From a checkpoint of a small mixture-of-experts model trained on Wikipedia.
Training: a variant of Muon for the experts, 506M tokens.
Below are experts of layer 3 (counted from 0) of a mixture-of-experts language model. Rows are named router (the router's row for the expert), down (a neuron's output weights, with its number) and show model dimensions 448-511. Each number is 128 + 24 x the weight over its row's rms, rounded and kept within 0 to 255. Numbers have three digits each.
Before each expert's rows: "comes before" lists some tokens at least twice as common just after its tokens as in all text. This comes from a sample of Wikipedia text that the model never trained on. Tokens count by the router's weight.

# expert 26
comes before: " the", " a", ":", " his", " an", " its"
router:120128106158156114117153119159142105133183091144121148139127140157118126160144114131134092144133115191121115156118137125110151139136078110126125127148125111105143085170119115102094112160135127
down0:107200134092100146100087127153102120131112127118141155071120107101144095091135156075117144099144140122139122137141085127132142130121159092162120120099160084125190115084151148154120099093088142
down1:149137094161098131161131165097122117172100145131101131112121166137128161127157125190102130171114155152157093154161132088095167131133134162100110146194094125162133138117156101170139116181133118
down2:112092123144141170134128115107145118107138079126124147132110126122185102140122179113125110128117079158084163084128113129107147137128152167093115134127101148129148156118097157148135133158135125
down3:109117139056111121134095142119134122148151132066100124108161106134157096115134107111096170132136150178151116170097107087090143161138144086147124134123157126140120196096106160102107104127131113
down4:112108104108131125129094127113140150130139084130183080107113142142136111100111149142170181144100086148143103116155120132118132164097155142096116149153121096122098122125135148100153125117107114
down5:175080130146104162131138144115169099110149125131090149121154136119136126146128141147138138124126133112107125147151090087160095130100149154107156156118118097081117169155134114165132133139149115

# expert 31
comes before: ",", ".", "'", " ago", " later", "a"
router:113113097137117124122149172141157150070141137168100119130138131104092132158114122135160146123130137160137091122091134124118109096138113115118159077138142098122130146121111117099125124141139167
down0:172118118113157115121109153130138151162124096128058119092149136089114121080128156093129115108116110131160090172092111137119112098106145114085190148143137179156104101167140127111119153144126151
down1:097123110130136071080121131114120109145129124136140136153107115130076078113126114149151139098128117127096175100115173170164105137114088146147118164101108092106164144150151140129095123161135105
down2:116102145100161148128153137105143103161118140145148157133120149144119157139148160154086127148151165054147120121134145098081140148144154139138140149100126092114111106119080148116158085086147165
down3:127124206115135142137135127106159117198122061135158118093117093110107171144147158129097129119112101148155127121147096179138148150148091105146102142114118154087122156108139146154129131134132082
down4:108143125116144134148126131121156165111134114174164114150074159140089122130126116107130122094136080163108135136132113108141102065102125143129157091118149092118122152118121127157149151131084130
down5:120112095149138110120121086132113122143130101122129092118102125162189118115144114197120100126132097167153151104133157117092171131134125090147126138146113164098113104107116134144166116127154154

# expert 1
comes before: ":", " UTC", " Animal", " Arthropod", " Insect", " A"
router:132121143161137092105131138169159151127134138104123130120085134151125129118099099152147084121134146178082102146106147138099135078126073139119150103090149128108112138110136098132142165125154143
down0:142120119090166101090131134137105071164119104136112126097139120174164113149160124139117141136115140118133133155147119148125126144112130110124139168148113119113140145127127093154150139198159103
down1:118138143120101144109137138097137153123184086158106096099105123122120095088111151149138110154124120127106186114082091154157129166106145084117140101109137123180141105084141100109095136116138091
down2:089141120093168094153167117148124069120143130085161137135140127151108071113149168116127126139132119149077153108143108090148107154117145153183111134144125142122134141142122127131131152105128111
down3:112143099112094124085176132125095143114130100071162113114114096115123132106115130184129158148128127131078128138144119131129118113123135161179146154151097160123172134152112115137095119116128083
down4:117125158122107099144162137152130114125114141129112128119067051115142139119166072123121146130143134122119127138138109135112104151118158101193144145131151169122125138157132142120147154108109115
down5:117145158127156122127117152152096150125135123123130128152129115167155106148104101140115113159121138161153117124095152155131116137100133114185120153143139128128135138120123160146134105098130116

# expert 12
comes before: " a", " well", " the", " an", " \"", " part"
router:102126158108140104106099122109122125145140103145125136110127123081125169134120134135150119140139129141122115121132082124118118159114112120097132123113135135121091150173087110112132120128109124
down0:131168138105167155156094120162156110115098123119143095150142121122144116198149125144140136154137116119124090157098105130109134136158129119131107136132138133095088125165096148118118120137096172
down1:145160131118120082145138118144141111113087107119141125139126145121151164110091107110117083081137145152104121132091130142135190128131137108165166119158141156091153113121108113083118109160139135
down2:146164114114106183146168107143124100149113132154148120148123085139127123128142153116139076132121154120132138119153150186151138169084122130134116175156117112175144138101131110116153125127144095
down3:133099179144131090148101155153128181119120118135104179162147141157090124128147122134128108173111112115112101134178146187148118140142122149124110149129128127060123145145162195137130119152143134
down4:078127112138142124180129122120135077132159130156135094163082134101139131137153149135168130106152116114148163131184072145154158156168117110160085109151161112152126087149125075119098103131149138
down5:114113142067081110143088102135159138098114093173138146175125144131185123083077143147093082096126107120137143120141099114116091132084146107134157121156128133133100130075144132120149159121130135

# expert 13
comes before: " a", " in", " the", " by", " an", " to"
router:116146141150163109131168110116157147130137093139097129152078121174134118101112124135146114126160118174109088123156091082099128140139142123117186120101144087139124136166098119108173124149103136
down0:130125170077103119105155092145141085134178124165105114133146106131153101143125126104153105114181127113163096131126131136098085109156160146092162154118132162079102128201140128145133145137121110
down1:138127141128137123129130092107121139149101139122125103154123163154128105142128125098079156103162127115111125101129157157152143132103119128118153125154132075145100119109117121110083141150135145
down2:118127094122104137163139103056145091132154153132126182138091095132187118148154112153161156127086147120150074155155180121088123089171124160083111174156104155119158169092075142128114159125126162
down3:118131126108101175083147128130101130130124141115139107159162161174110115099116141114117105152140140124145109114093163113111106107152122104143127174158154121126151149125101108120163122167152135
down4:115125163125107120109139121116116138126104133167099115124135114123125145151130135150169106136124103098129182121148146120153148099107089138106137151138112106117109136139159110123131156084125142
down5:160133127162127136153128117115128066132150136143154093143136086135090153098118107109170148132145129109111149089084143136147134140099144144100134135134085128159111140105100135125115133140123110

# expert 0
comes before: " of", ".", " in", " round", " for", " at"
router:137110128104135084128203130112161125103134113106122130160122132110090131133150091139115124114180143165134119145097159119095153134061108118088136111120086123160061151099113096105126174138122182
down0:152111129134138106138199093124170096139167125136110160141111132127143108168108112125093126132155124139100111149138107156113141159134095101134152150084149160117148160103106109110126146113145097
down1:156115113124163120090093122072122139109122190139111148185085125144109147158117120110128147167122106168162101103149123142129149156128095090123136085089120111135162156130141120162128098123119141
down2:129135104131140098106130155101109123125121157157126120145119149150137179153146128127164179126122112114159134134147140135111099105155147141145144112095153108120140075111114116112129152105126118
down3:123091131148170123133124194127094114165103139136111137162130152137160118152143122147106137158114114128149128112108162137112151143121112137110210097101133128133103117137139142162148147090083150
down4:128085147150136122181142116105081104121123153121150140129121108118140105100110155119142070091107137141169122104104136147106116109109160113129109119104132113126140133155131138139136096107104141
down5:122108180119145141115116125111112124151168157084090163114125103135113118139156138105092102144121138125138091134143116126120078113061166121135104169141172113127116133188132130120153118118135150

# expert 9
comes before: "\n", "born", " =", "age", "aged", " \\"
router:105111109147111124103113164174150098133177067140130144132127093106130175124105125151123103129138133112121112122114110129112121149125053123144139135121128132121157180133086126140124099141110115
down0:141162120074133092155189100099135141124103137138159111123113169111131143149113113134105102115138149119131163147111135127163120127125148135120128081164101148130130135165157119133123114147160115
down1:114138160133143097152135174162156151138108086139159114110113139152134111142153148088122149188129124076122122137126123129098111139089141076099152106142105096090166106151139171111125117110093128
down2:119136142146167113141097097122090077158133121120141138139142134166106116092076107125131171107112177089107155160118157152158129131118125119104131116145158091176105098136155126098123120135110072
down3:130136130096152147119098119100111108149142148146142157095110127111089114092089158144146138169140093141106124173114149095186160146108141112192096147103140104170112155127134177122126114116103133
down4:165118067117145127138166113146141082134133181086185117152109173108129143128113115155159150111135187111136158118171153169134156163119148129155140119119120139120157175121136118156160138135145160
down5:095135125116134162152121182150130182148102135103140135184166090096177114117144120180131077090126127161148130113083126133177114118099105135138097140163107092086122150138177109128104130137138144

# expert 22
comes before: " |", ",", "\n", "–19", ".", ":"
router:133127110122165107117169131174159136104128099163103125132110119157091177127119107139099126105135112131116119110148087112132074104079136125128135120129167125132161115113111105138130148125120135
down0:134126109144126103178111115119125130198149122144133144111126147188126122146108088148116113152161144127111143095147158134106115151146096132134095074129112140134163098163106143142132111118145105
down1:121140090118102137119153133159135140121131205112133120125111130114109110135159122151109122124129109110146140138102136111163123111117112116166137149142137111155108163139130144137160124165169167
down2:139153098120168130082127118113124158085151134116085117122115123164111156132105131121126106125159119166103119119119148137156111136145157114155099109118141122143092134143142096157127093082171143
down3:183116141136102093136132109151064152099139131122098148078138107138111149131132141100135123120156138149139162139152155150132110137124117114081148114116095090154108141159064128134163126135153137
down4:151123117131121103148141120137170106077149115118134141148132137130127092116123128138154122086171151118121116101139113140109123140110113153118099138113165119094094151110108125117167132114128154
down5:148129101054160161106138138119160126090096113126121136132151156146112097128114133149141137116130111102127137155145137102136119105082143119163101133107142109158099121102184095129148085106130131

# expert 24
comes before: "-", "\n", "|", "==", "The", "==="
router:087146147111170120097135141168129117108169117143116133135111135127134153113123121136170127098117147112104116132097143128061172161101117121113144124106150128094130105082123105114118133122089154
down0:152110159150137163141102075089117132133135149145130175131092096135120111174148142098096149141085078156079089126135072112089055099119107137150147148096145130157118105146164141135134137069117130
down1:116158160099107156150137134090139080141075148080131151113116149122090152119133138156109107154133159106189120130153136092099180158130091165125117084094106145128134106099081192108149138098132151
down2:125150146105120083134134112137105145126121133126155089139078081144099117134106169124135139094118149118128127119152151142128127158148110140149112100099127122131151135074118095127127152120133142
down3:140138119156136181143121151166137129123103120143116162140135093148143085103153163106144079163128103125116137118101085119146114154114136125100109099137138140151137140094121117114090089181137116
down4:128130114149142095145086115152117128145120129161122148165173108118084155118135163135128148115140109064081167107106129138163110110084155139120132176147104111184118116096120132121131163119150140
down5:090139099113108132144145102110133147104127123117127175129130120116149119137102138154130146155123120131137143103152131176172104146151128102137145125155121098084130136115127085096091091142123082

# expert 3
comes before: " to", "ing", "s", " of", "ed", " that"
router:102135153134154105085158154109161099121148132134135114119106139125047114140113140148151113103146145143121107135134113114106141110079123116105137109127131141115118141119128113129163105153124133
down0:155125129131110097139123142101136113179137136125126153145124128164127090130152142190135153144141092156143176124103100108097152126152160139102107136150148155143135134114136121147158103142144127
down1:140124156124183141127134114102166103108121084149153119148148135143106164101120137158093092111109109085126088088098117090147126132126133144108074098158076110160164131104153162101102144125150097
down2:125116144161189105103142141109090111147108106146114139129138099128100094174118127119169112092102169095190131119111137116131089140134076123074091143135110083110161145138121117121112111107164123
down3:118122122125163148146145114099142142136093156110152139148125149106145126086168118115128137122130160123132127130105133118121082174091088112149149099162143098110107083110139093142125150101160139
down4:138098121102110169124120144119102128145117105160104135118089132146171161085155131144093140164127136161117128110066131128135139134156121139118102188140154111097145150137124122122148141141126132
down5:123120089127137149185116160123116116140160086102117095100162122129124137123081111087176099144167151100102095122112165104102105183173133086167121101111116175135168134105135106108122149104143112

# expert 2
comes before: " of", "s", " and", " School", " school", " was"
router:149057147095162132134145152090086126139138144146118157144108128129101115171100109110113100122148122108126103108128099069137110148098139101128136127127110149144098160128136113102180105120109156
down0:116105135142103111113140137131113134149166130173139113158119182134136124143097113144068146132121108103101126108105124110131096145113093143108171122134110160148125118151143137094106083094135112
down1:149100159101156131149122058118125129101126159146087131086140128100148118136125140118152154150101119146156139097157167131121107154135154113122104150132168115127135133105145202108109112115191097
down2:065115138143131131141122113096104192112070112158159142105103113094157160120104142114122110067147136105106115133142163124166083136144133118150171138134095113157063114113156136102125111111125164
down3:162135146176084106133140137148115161161127131166109134127144103149106096140165118173142144167111160132180136115134178116111097150131163108136172122121114115080116146101123136119103152115103123
down4:146129104127120146137155120141144128171119111132190123144102077084148113140145078138132126134129184127184180132111108170133131157066135085147126114145106096146137165147146146186130132098146100
down5:130111111162141125113136156085154166108084157114161136160119126126145182162128118166115117108115090140138152149100116123132149105120126113080114146141107124123162162135140100145088163124108085

# expert 18
comes before: " the", " least", " a", " number", " age", " this"
router:104119150117151102086142134129121138132124143136121162156127128179081151135132117157114136142111122137125115125142133113108115118138133097173156105129117114097120165101105108130151127158126135
down0:131158116176133124151128157104105093120128135073129141135135142131115140110121106149180118149090109110087092144111143106101118163170142114134190108138103166125125122130152112110110123116106099
down1:095114128117178116162126145142153095088124182147142122088103148145140116127174123171080156089111092131136144132140136161146118077144132131144103109108157158135109173139110114091118154102163133
down2:130145149152080109144147121151158155154104149138115122143118148134091150091121145102132117127149109116135165161125155133080135141148148113140088156118086096196147125136097150117120098110146139
down3:129102095099126128083130127084099134132088129129117187168160124138121116110222092162102128140105164076143156118137117086149093098125137148122172118159113084122141097124123140134131118120112172
down4:087121096161119146140172104158092146148096114131181151078127164120111130115136099135101146168118137125127124114149104090177115144110152085148094141117113116140182135123111111161118141175203161
down5:133075142166144091146119163140127096128077124102125129142119142117126056133103128111149111142140173114122111147161127138126131114103100121100141171122161119115124142139120132138127095107118147

# expert 21
comes before: " the", " a", " his", " her", " their", " its"
router:148094165133140114134122108116116102121148127133118129136107152124131108158127088137130119138138131106118111166078095154134116111111100092101135095130109090081096085122127126080153125135128138
down0:165150173116113118092144157156150184103157151129085102182142148142139118163127151153106148169107110128094121164144135120105152127134157109133140137108121157122138131132130157134097162118108141
down1:138127108125132175074117138129115131117091109143080117112150155168086123135113122163113144150109106148126140138122100137139142150172077169114141127107139094129113106146074152130107148133134115
down2:129155129107115127149120118132107088166105117153140127143138156106142140104134114108165132127129124086069149144121114149108114108149147166131156133142124122142095161127112178115107133120116150
down3:128135085075135130150189098131077083133120090161102126118147138102119135128139150081080126165120116130144175171118134136159159119131135167118144177128156114113099121131133118156134107089096142
down4:133124156169114120134161154147134102107084099113133152123150136148119144154108106140145113087093104140112094141116095133125105102128160133150148132121111112114121104131139097160117106115092135
down5:081109139155155116101141152140132147149117117113068128119135129124117118129151136128100123134157148100163136131168162149148084140144131116131157106153131149124118116124122155094115110144119141